Experts of a small language model: 37.7M parameters, 32 experts in each of 4 layers.
Below are experts of layer 3 (counted from 0) of a mixture-of-experts language model. Rows are named router (the router's row for the expert), gate (a neuron's input weights, with its number), up (a neuron's input weights, with its number), down (a neuron's output weights, with its number) and show model dimensions 0-255. Each number is 50 + 15 x the weight over its row's rms, rounded and kept within 0 to 99.
Before each expert's rows: a language model's description of what the expert responds to; "comes after" lists some tokens at least twice as common just before its tokens as in all text. This comes from a sample of Wikipedia text that the model never trained on. Tokens count by the router's weight.

# expert 20
Semicolons and list items. Semicolons ending synonym and taxonomy lists, commas in series, and the first word of list or table items such as See, Team, Pure.
comes after: ",", " and", ";", ":", "),", " "
router:49 82 51 56 64 46 71 39 54 43 14 87 46 29 50 53 51 71 40 43 62 44 46 58 48 60 89 75 61 24 47 34 55 59 43 64 41 45 44 58 43 44 22 56 43 68 57 25 50 93 44 22 71 76 37 51 55 48 57 75 62 57 23 71 52 67 56 45 53 53 43 56 41 71 74 55 42 29 38 39 54 66 44 34 51 27 55 83 21 40 53 50 59 54 57 49 47 66 40 51 59 47 35 45 20 59 59 44 44 11 59 46 43 58 51 25 56 54 23 61 46 75 92 57 39 49 29 59 61 38 48 41 49 50 60 74 55 36 62 31 58 52 46 54 31 58 52 47 65 49 63 44 29 56 47 39 47 47 57 45 46 48 59 70 41 19 36 44 44 56 37 83 59 53 38 49 41 31 40 17 02 40 68 64 35 37 61 53 38 49 62 60 70 50 38 38 41 46 80 39 38 65 47 75 42 61 49 54 71 49 24 33 42 45 44 52 62 37 41 33 57 66 58 29 37 28 79 33 45 86 40 68 48 54 51 25 61 41 40 28 49 52 67 34 43 31 54 47 43 56 47 45 56 30 76 26
gate0:84 64 28 78 62 39 32 78 45 29 86 59 28 44 44 38 50 69 50 52 42 57 32 57 34 65 40 50 41 44 53 48 53 47 53 42 71 49 50 51 60 67 39 46 59 53 63 31 52 00 33 58 61 70 46 60 32 59 70 65 43 59 60 47 65 57 68 34 67 56 23 59 52 63 38 78 56 59 39 81 30 58 69 57 10 60 51 29 77 63 45 56 47 66 85 44 81 41 50 36 42 65 43 19 61 32 27 57 30 41 39 58 48 55 45 55 58 52 50 47 43 71 46 47 57 55 67 36 48 72 44 87 50 50 32 27 49 46 18 56 72 61 59 54 39 51 52 34 48 35 19 72 62 42 57 46 59 64 67 67 62 59 68 60 63 68 76 51 61 55 46 51 37 35 59 44 17 48 56 37 41 32 32 52 57 37 60 52 65 44 29 44 68 57 45 59 85 54 54 43 49 71 49 89 39 76 52 45 49 63 25 76 40 52 45 33 50 59 54 53 61 33 61 45 67 35 49 62 67 53 73 54 30 37 58 83 52 64 57 63 38 47 71 18 63 52 68 51 41 70 54 72 35 65 38 46
up0:52 54 47 45 57 72 58 47 65 58 52 66 82 60 49 19 57 44 59 57 47 47 74 50 32 64 72 50 11 47 53 66 57 27 57 49 50 47 76 46 64 33 53 52 64 47 59 46 59 47 49 43 56 70 66 61 30 35 76 34 31 43 52 35 53 54 42 21 69 56 52 58 52 57 52 51 26 38 38 80 23 41 49 53 24 51 27 37 78 37 23 33 45 44 49 37 36 30 54 43 33 70 37 63 76 65 35 62 41 56 64 39 15 43 67 28 48 42 38 29 38 63 55 71 58 25 49 71 49 54 79 63 79 53 21 18 28 46 64 42 70 39 78 42 36 45 37 38 46 38 33 62 61 72 45 69 34 64 81 59 50 31 43 68 43 69 44 73 47 34 50 38 64 52 55 35 30 76 62 37 57 28 26 24 39 48 69 43 30 57 50 21 70 36 46 34 63 49 43 58 54 67 76 56 24 75 62 29 45 48 39 70 40 54 56 61 68 57 42 30 62 61 67 39 85 36 51 57 43 58 62 59 46 26 64 69 48 37 64 41 38 38 60 48 35 62 52 75 40 63 29 74 44 54 52 36
down0:52 59 38 60 48 05 66 49 34 52 54 35 69 63 29 66 78 34 38 63 64 56 28 43 31 46 32 68 54 67 40 61 30 52 63 52 55 33 66 37 45 51 59 42 62 57 74 67 21 56 57 75 50 75 42 39 52 72 56 63 35 48 82 42 49 51 71 37 68 59 71 12 59 72 45 44 52 32 68 32 68 47 61 69 20 62 41 73 83 43 52 61 60 63 20 29 27 25 37 27 71 49 85 69 38 59 46 52 77 45 32 60 26 44 38 32 52 53 56 41 47 48 74 47 50 47 47 40 42 57 41 36 65 54 45 43 67 62 59 40 44 44 67 29 49 43 77 52 46 61 17 50 37 24 33 55 54 19 51 53 44 51 54 60 58 57 45 54 34 59 47 30 70 34 29 56 42 68 56 45 52 51 39 62 45 38 77 54 41 54 64 85 12 16 43 36 47 63 47 81 43 62 62 36 42 51 49 26 50 61 51 36 67 52 34 51 58 75 70 63 56 56 32 42 51 44 48 76 48 35 81 19 58 45 40 57 56 48 69 35 49 47 35 60 20 44 54 53 71 63 46 43 31 48 57 58
gate1:40 42 56 48 24 67 83 50 29 76 52 44 74 41 43 50 80 35 42 51 61 16 48 43 45 47 34 35 41 36 68 60 47 55 31 74 57 85 27 59 51 81 46 38 63 64 55 44 08 74 63 73 30 66 70 34 57 61 39 65 42 51 66 67 51 71 29 38 63 46 55 57 72 43 29 17 61 44 60 86 81 38 74 69 62 63 50 34 38 49 46 40 56 50 77 20 53 46 71 53 87 52 35 57 76 39 44 64 67 50 52 44 45 39 28 41 49 56 40 17 60 53 68 40 44 56 66 42 44 52 60 57 74 69 51 65 32 79 38 31 49 35 49 54 42 35 63 35 67 47 70 60 36 60 72 53 55 36 69 55 57 50 68 64 46 48 64 77 35 49 27 50 64 52 52 66 32 55 32 55 30 49 48 71 48 48 65 48 55 43 53 48 39 58 64 72 63 82 44 62 44 67 48 62 63 37 55 40 45 61 67 57 49 52 36 80 48 27 73 75 24 61 49 44 38 54 67 26 69 51 63 51 59 71 48 53 25 40 44 46 44 54 54 50 82 60 38 56 70 28 42 39 28 62 57 39
up1:35 75 53 42 34 50 84 62 35 44 68 38 71 63 38 54 77 36 61 32 57 50 60 37 48 48 30 51 65 33 54 40 45 62 48 65 32 55 38 47 53 51 52 40 75 69 73 40 31 72 58 85 27 70 59 73 39 68 35 56 43 40 60 50 62 64 43 41 23 35 30 17 55 34 62 38 75 40 48 41 51 60 75 43 66 89 64 43 37 60 60 34 73 48 76 20 50 43 56 43 46 54 41 55 58 45 43 52 62 48 83 53 41 23 46 60 65 23 36 51 47 62 31 49 26 42 48 57 44 55 97 58 72 34 74 37 26 37 31 46 44 47 50 29 56 30 54 49 41 66 78 84 44 79 36 40 39 50 68 43 49 68 52 61 64 40 50 65 46 45 35 69 41 32 41 89 45 19 50 44 43 46 61 54 51 48 71 27 46 47 33 35 34 63 34 63 70 48 70 55 50 29 51 27 68 31 41 60 48 28 43 42 53 63 38 60 44 57 64 44 74 58 38 67 55 50 44 37 30 52 62 43 66 41 52 39 49 50 49 44 64 66 22 76 53 45 39 64 68 11 67 35 34 70 68 58
down1:58 45 48 59 48 62 38 53 52 67 68 53 43 72 48 58 81 46 24 70 52 62 22 21 45 36 51 72 41 37 43 50 49 60 66 63 58 48 41 42 58 53 48 47 59 45 42 44 49 24 15 56 63 54 64 45 84 50 52 48 78 54 55 51 54 37 72 51 56 65 52 51 35 38 86 54 48 48 43 34 74 42 46 28 35 61 79 35 56 48 64 57 60 40 08 54 45 24 45 62 48 50 19 69 40 61 55 58 25 67 73 67 77 51 66 67 77 71 42 37 53 55 45 76 32 76 74 69 44 58 56 54 43 39 52 38 59 81 50 67 41 48 60 46 57 53 99 66 52 52 78 35 30 34 64 39 40 55 47 52 37 41 35 52 53 64 59 31 38 67 73 31 35 72 60 14 50 70 28 71 57 68 54 07 43 44 72 45 68 38 63 31 40 45 47 56 51 42 60 76 39 28 51 22 44 39 49 44 52 52 19 74 38 64 65 52 32 59 26 58 36 47 56 58 62 53 52 49 37 31 49 64 53 57 44 60 39 50 44 42 37 42 39 71 19 38 53 34 74 37 75 66 57 60 66 40

# expert 2
Line-start markers, infobox fields. Line-initial list dashes, table pipes and infobox field labels such as Born, Genus, Preceded by, Synonyms, plus common sentence words.
comes after: "\n", "-", "|", " was", "\n ", " is"
router:23 66 66 42 38 46 24 66 40 26 65 54 17 74 71 45 45 21 32 49 25 61 36 41 42 59 37 50 50 34 39 34 61 37 62 48 46 41 39 59 59 29 40 33 50 58 33 25 42 41 33 49 62 49 52 73 69 57 19 50 23 41 47 52 52 29 82 59 24 62 54 50 67 38 55 27 67 34 70 44 75 85 46 70 68 53 38 40 48 54 48 56 59 51 45 69 45 30 47 28 47 41 50 36 41 55 54 27 48 43 56 56 37 44 72 67 74 78 80 36 26 48 62 61 70 55 49 46 28 60 25 57 66 46 44 66 57 63 49 56 74 39 65 30 57 69 49 42 20 31 32 60 54 41 40 58 67 67 25 31 63 43 65 55 61 72 25 32 25 49 47 25 58 50 63 60 31 68 36 31 43 46 59 44 61 59 67 45 48 57 56 38 61 31 29 26 63 28 25 37 40 24 58 58 41 64 35 77 37 50 35 43 46 59 22 68 70 70 62 50 39 70 36 68 77 59 61 45 45 47 56 44 39 32 61 60 28 44 67 43 36 73 71 54 74 42 51 70 55 48 67 47 37 58 56 13
gate0:59 64 46 61 59 49 34 53 61 76 44 45 62 55 81 49 38 44 62 52 47 55 64 79 42 43 62 61 23 64 65 39 47 56 57 38 62 67 38 78 43 23 41 68 49 58 63 58 71 14 61 63 48 37 44 35 56 30 61 43 50 68 62 61 75 33 52 35 49 51 63 77 40 62 62 51 32 68 39 49 37 60 56 51 31 47 50 44 57 72 26 29 67 41 72 45 59 91 44 50 66 50 47 77 61 50 45 74 71 52 40 46 55 41 62 44 71 72 79 64 51 54 44 31 77 35 40 72 59 51 68 63 50 51 49 55 38 45 79 80 33 68 41 53 43 49 83 88 48 56 42 44 17 40 46 56 43 29 47 38 48 39 32 15 50 55 68 64 54 51 51 50 52 51 49 49 37 55 24 60 66 58 72 41 24 25 66 62 30 46 50 62 64 63 37 41 30 19 41 43 58 63 54 64 02 19 56 49 42 39 37 72 50 33 86 66 40 54 61 40 49 62 68 51 68 37 34 40 40 42 34 41 16 60 59 56 40 23 55 38 49 75 52 42 50 65 76 73 57 52 72 59 51 30 38 56
up0:67 28 42 53 40 28 61 46 64 60 61 65 48 39 81 55 46 61 60 69 67 36 72 48 47 38 67 36 37 54 74 46 55 56 51 38 45 66 57 49 60 46 60 56 63 44 32 53 74 37 52 65 04 63 76 38 48 25 60 64 62 20 30 54 64 28 45 42 72 35 56 49 35 54 45 35 50 60 44 67 30 26 56 42 31 46 38 55 30 63 29 43 90 75 76 09 48 51 46 44 45 64 49 32 64 61 69 59 56 52 56 49 74 50 47 48 47 57 42 81 66 44 48 54 51 22 53 40 47 50 62 61 69 40 59 17 57 39 41 51 69 55 24 63 29 56 50 70 52 31 35 65 49 45 82 65 56 61 44 26 55 62 51 52 65 65 56 61 67 53 35 82 39 82 44 45 30 37 46 19 50 66 56 77 60 55 29 27 54 41 44 51 67 60 36 45 79 45 40 30 29 38 77 64 41 30 56 60 42 42 34 59 39 32 48 41 48 43 57 60 64 39 69 99 46 67 75 77 51 70 56 56 47 45 45 45 44 52 59 49 46 58 57 45 51 34 52 53 66 53 88 36 42 37 08 49
down0:41 51 74 31 81 36 54 69 65 48 48 98 43 32 50 44 60 61 44 43 41 40 68 28 53 48 51 64 52 49 55 42 80 35 66 51 34 66 51 68 59 49 42 49 20 36 35 53 40 30 42 40 31 65 61 43 40 39 50 64 39 44 67 36 67 39 33 59 37 69 34 67 64 42 73 77 45 60 48 54 66 58 47 40 55 50 43 38 45 57 35 72 81 81 51 54 82 64 69 62 52 60 51 44 53 30 56 59 53 37 40 52 61 55 65 49 40 59 43 55 47 51 51 76 75 46 21 40 58 50 69 19 67 67 38 51 26 60 42 55 50 68 24 40 37 71 56 52 38 42 40 82 38 54 53 86 62 47 28 55 56 54 45 48 35 48 43 46 48 31 38 43 49 34 72 55 63 62 41 50 46 45 59 61 62 67 50 42 68 54 39 25 60 46 54 79 67 34 66 41 79 33 42 58 50 33 49 49 09 43 19 55 83 33 57 66 65 28 53 79 70 52 56 56 70 52 30 71 43 29 17 60 33 70 54 16 74 37 71 20 57 50 66 62 47 36 65 64 44 79 66 62 45 38 37 31
gate1:84 56 41 45 48 48 49 30 47 69 34 52 36 24 82 28 34 55 51 61 41 74 58 78 72 41 31 16 44 54 43 48 78 58 55 64 49 54 14 38 35 43 31 51 59 57 40 67 72 38 25 42 53 39 50 49 41 23 51 42 42 38 69 45 62 27 44 51 51 47 22 49 45 46 51 28 34 51 31 55 37 26 47 58 49 47 50 40 32 59 88 74 29 67 48 65 46 63 17 22 48 31 50 57 29 53 63 38 56 78 75 47 71 71 53 49 42 48 52 42 43 55 35 52 31 52 49 52 50 43 41 38 62 51 48 75 45 59 61 71 40 46 51 29 34 28 50 63 52 75 53 37 56 40 28 55 61 21 22 61 47 47 29 35 72 50 46 60 29 56 45 42 58 45 39 62 65 53 29 58 73 56 36 61 44 49 82 44 58 38 57 79 45 59 72 31 62 29 52 65 50 43 54 66 77 41 79 73 34 29 58 50 31 42 55 38 21 51 76 67 49 33 54 55 36 61 62 53 58 45 45 35 21 22 43 40 70 46 60 42 37 52 36 48 74 57 74 42 48 36 25 19 35 44 69 13
up1:40 52 46 60 56 35 59 63 36 43 38 32 58 39 72 52 38 21 49 74 48 23 60 65 54 41 30 45 70 60 42 45 58 59 49 51 32 81 29 45 49 59 73 33 47 52 54 49 48 51 43 28 48 21 31 28 41 44 34 74 41 33 78 46 23 39 58 58 31 30 39 45 48 33 42 44 51 25 41 36 56 60 60 52 36 46 19 59 52 69 51 65 36 60 58 58 19 55 27 52 77 54 54 57 24 46 47 27 44 37 42 19 58 76 52 40 18 61 38 65 42 12 29 69 27 46 77 66 62 53 23 42 56 39 35 47 55 66 69 56 73 72 42 50 38 31 27 54 58 68 25 66 52 52 48 15 53 60 55 56 41 66 47 52 74 39 39 53 25 46 47 45 62 44 27 45 55 29 55 40 39 18 45 75 55 66 64 41 68 62 94 63 27 59 85 46 50 52 65 44 32 70 40 72 50 58 49 65 40 40 36 72 37 37 61 62 25 56 51 31 54 59 45 59 69 71 36 47 65 57 42 37 41 61 36 43 41 35 49 73 09 40 44 46 57 35 49 49 64 63 64 29 56 39 28 56
down1:18 54 47 36 54 40 59 58 65 65 40 42 59 81 51 75 47 32 29 46 60 20 61 57 41 33 70 59 61 68 47 45 48 30 57 25 52 64 62 42 30 39 40 46 75 22 51 40 55 66 16 53 39 60 61 42 53 43 33 61 50 49 41 40 24 48 55 50 32 44 38 58 24 33 29 54 02 28 70 72 40 52 63 41 39 50 30 73 27 51 32 52 36 48 86 63 47 46 41 69 38 27 72 69 24 61 49 71 53 48 36 40 47 63 21 64 66 52 54 62 38 49 45 53 33 25 42 33 59 54 54 65 56 52 64 31 50 42 57 63 58 38 16 18 27 32 57 23 48 43 22 56 62 29 53 39 59 52 57 42 39 53 48 55 37 58 39 47 49 72 56 41 72 58 37 39 58 58 57 53 32 52 43 37 49 43 05 62 42 71 81 40 59 48 68 45 39 48 65 64 32 64 33 54 16 59 46 71 58 30 91 51 53 37 67 44 39 54 57 58 44 53 58 78 47 34 32 38 58 39 48 50 57 35 52 37 39 28 57 32 61 31 54 11 24 48 64 48 44 17 56 67 39 53 53 52

# expert 18
Table cell starts. First tokens in table cells and lists, such as name starts Sl, St, Gl, months, numbers, decimals and parentheses in climate or election tables.
comes after: " |", ";", ":", "″", "|", " 3"
router:42 70 73 55 38 30 61 45 57 56 32 73 56 51 41 61 61 53 44 50 29 62 45 46 46 38 49 56 57 35 51 48 78 38 63 70 52 47 47 91 55 52 60 60 39 52 84 47 60 74 41 84 63 64 30 32 58 41 23 74 63 56 58 48 35 57 52 46 44 37 37 52 28 70 89 43 76 55 28 38 64 54 51 30 60 32 39 45 27 42 75 63 50 64 46 63 55 41 26 33 68 84 27 52 38 81 49 24 60 53 66 60 50 49 49 49 44 48 36 94 76 58 29 62 57 62 46 52 77 36 55 50 32 45 61 78 58 42 61 59 65 65 24 45 61 50 33 49 62 48 58 02 40 57 54 33 64 49 69 43 49 63 44 08 38 41 30 29 59 29 40 33 45 66 53 33 68 24 42 31 47 46 66 36 44 58 26 49 61 41 49 48 58 49 54 45 53 40 36 73 49 29 70 48 43 50 49 47 43 53 50 28 47 67 40 56 30 32 45 32 54 37 68 14 54 30 43 47 42 52 41 44 61 32 39 36 52 34 48 55 62 43 85 58 33 30 73 22 64 59 36 30 50 35 60 25
gate0:64 59 53 43 70 76 73 41 39 46 39 57 47 51 71 53 54 46 30 51 42 42 56 46 71 52 47 62 68 66 26 53 53 69 43 36 39 60 53 59 47 50 60 17 65 38 42 48 63 43 61 45 55 50 72 47 41 42 53 64 45 23 48 33 56 37 62 55 40 41 53 50 55 52 54 22 22 51 76 25 60 56 43 52 50 88 56 76 68 71 64 26 62 46 48 67 30 66 36 22 28 37 56 54 30 38 36 33 70 61 39 40 68 72 46 35 41 57 47 32 65 49 44 75 56 69 58 66 70 52 21 35 33 49 15 42 72 62 40 44 70 33 75 39 69 64 37 56 69 50 50 37 48 62 64 50 70 31 40 98 59 32 61 51 53 61 70 45 49 37 39 45 67 76 57 50 52 57 48 51 59 22 34 56 63 32 48 40 59 79 55 65 66 43 45 54 33 55 39 44 40 75 56 74 68 60 64 71 62 59 61 53 48 18 35 51 49 15 41 38 67 66 71 41 80 40 39 51 28 60 69 23 48 38 36 51 68 37 47 31 76 61 63 27 40 21 39 39 29 17 63 39 54 50 23 28
up0:50 60 33 65 58 47 44 44 66 57 47 54 33 72 40 42 32 58 45 53 48 64 54 42 39 41 61 37 18 69 44 41 43 24 31 37 69 56 64 40 69 60 45 54 59 21 84 44 77 45 70 53 61 38 45 39 84 84 72 56 30 42 32 48 45 45 46 26 45 45 78 44 25 58 45 51 31 52 71 49 76 30 47 77 67 44 39 48 41 46 51 57 66 69 51 31 50 40 36 39 22 45 37 35 30 30 37 37 31 42 34 46 46 54 29 83 82 41 62 42 39 50 21 30 42 46 54 38 60 91 43 57 44 51 44 34 63 57 72 47 46 55 38 28 45 58 31 62 21 78 51 78 52 49 67 57 58 41 11 68 45 35 54 35 52 39 25 54 60 47 40 26 52 36 78 42 36 56 69 59 52 41 62 50 61 49 34 20 44 46 27 63 63 25 39 52 54 67 44 48 53 57 39 46 29 84 42 63 75 50 62 49 50 28 56 51 70 76 40 69 57 43 23 79 35 49 53 64 66 57 58 41 84 51 70 86 46 59 63 23 56 58 62 49 46 54 50 23 50 47 59 44 58 48 64 53
down0:55 58 80 60 42 57 69 34 33 61 56 55 36 36 74 46 77 61 42 10 59 42 49 43 56 44 35 57 43 69 35 54 49 35 42 64 43 44 47 64 52 56 44 72 63 50 33 38 41 28 47 71 52 63 60 44 35 44 48 48 73 36 72 23 59 57 40 43 73 87 46 88 46 54 38 31 67 38 28 49 60 57 35 36 44 65 80 49 68 78 46 30 37 51 41 55 24 56 57 49 38 43 57 39 55 50 66 19 54 62 41 47 66 65 62 73 54 80 43 51 64 92 45 35 45 52 24 76 51 80 52 41 42 63 51 46 64 36 47 58 02 74 67 34 41 26 63 41 43 56 28 46 30 38 60 72 40 49 59 69 81 40 30 73 39 53 46 54 42 41 51 35 41 67 64 31 54 52 52 31 31 37 29 67 40 36 57 74 37 52 34 33 68 48 56 43 46 54 51 50 48 52 37 65 64 56 55 74 79 69 31 45 61 57 34 72 36 54 20 73 83 75 52 34 53 36 44 66 43 62 48 49 30 51 63 50 57 42 52 41 57 52 72 29 34 28 30 43 41 34 48 54 50 72 24 40
gate1:64 54 33 27 41 38 68 64 52 37 49 45 72 47 29 66 53 22 44 74 54 22 63 44 27 20 45 53 84 65 51 47 07 66 38 37 29 66 41 59 52 41 66 67 30 35 38 42 43 69 62 53 26 27 25 39 52 66 61 40 50 37 40 61 68 16 58 44 62 68 37 39 54 57 40 48 62 48 35 71 34 57 53 32 50 76 45 48 61 43 53 75 62 38 48 43 39 38 75 55 51 47 28 31 60 45 41 86 88 33 57 48 34 59 45 62 61 08 53 54 55 64 48 45 39 54 63 62 75 20 52 31 36 42 25 42 49 23 34 61 44 60 78 50 26 60 41 29 62 74 54 58 77 39 44 62 48 65 34 51 36 64 39 53 51 58 57 52 57 60 62 57 72 66 49 34 60 56 36 40 35 59 50 54 30 37 44 34 47 20 78 55 40 32 62 51 46 35 46 49 42 81 63 54 57 76 42 73 52 50 57 30 47 59 41 56 27 55 63 47 31 64 72 41 49 53 61 46 34 26 62 31 54 36 73 73 73 61 90 60 52 64 44 63 48 62 48 67 72 67 62 48 50 76 55 62
up1:49 65 50 44 51 47 62 57 35 57 46 52 51 48 48 65 55 58 33 41 69 48 46 20 31 53 69 58 29 64 63 61 45 47 35 24 71 66 31 25 41 81 59 34 42 54 58 37 69 51 39 36 61 43 72 45 63 50 57 51 00 85 34 48 53 60 33 63 56 38 35 77 38 40 56 13 39 61 70 34 56 24 49 58 55 51 49 56 44 46 47 51 59 48 52 76 60 47 60 53 48 58 41 06 53 62 41 39 41 70 53 69 98 50 35 23 41 26 38 40 63 71 70 67 22 69 64 49 09 33 39 75 60 57 41 64 46 43 34 50 56 51 36 42 64 50 63 40 49 54 60 44 54 33 39 62 67 23 42 43 54 22 25 68 59 50 54 45 42 76 57 31 49 53 50 83 54 44 37 46 56 70 27 60 43 41 55 68 28 67 49 42 58 47 70 45 31 27 28 47 48 31 43 41 41 48 36 73 56 51 44 67 36 47 56 32 48 62 55 33 46 63 52 39 60 39 50 48 61 36 55 60 64 50 60 49 39 05 26 58 66 21 42 28 30 51 48 37 39 22 54 16 55 33 27 32
down1:62 64 58 80 48 71 61 44 44 50 45 60 25 48 36 47 64 61 23 50 66 34 81 52 49 55 66 54 51 42 40 54 58 45 72 40 58 47 42 33 62 57 36 59 60 37 91 82 72 45 64 55 64 59 36 38 32 60 43 51 47 35 58 23 58 81 53 21 66 22 74 19 32 47 63 37 63 28 26 30 44 31 62 26 70 37 47 73 67 47 79 58 60 54 50 61 99 46 55 45 67 66 68 57 54 55 68 48 53 56 72 32 63 83 48 43 37 24 50 47 52 41 45 53 51 89 59 42 51 49 45 68 41 31 49 57 64 49 71 20 57 39 29 55 59 56 79 45 57 44 67 44 35 37 50 27 56 58 67 43 36 42 60 65 79 63 57 38 35 40 56 54 45 41 37 48 51 65 68 63 52 55 35 35 47 44 78 27 60 38 54 57 28 63 31 69 47 80 20 65 49 52 70 39 50 49 58 70 46 56 42 49 46 54 28 17 43 35 38 60 39 53 67 20 70 51 54 46 29 37 31 56 54 58 30 43 36 51 49 61 52 44 38 59 37 51 54 44 70 89 48 58 23 61 71 59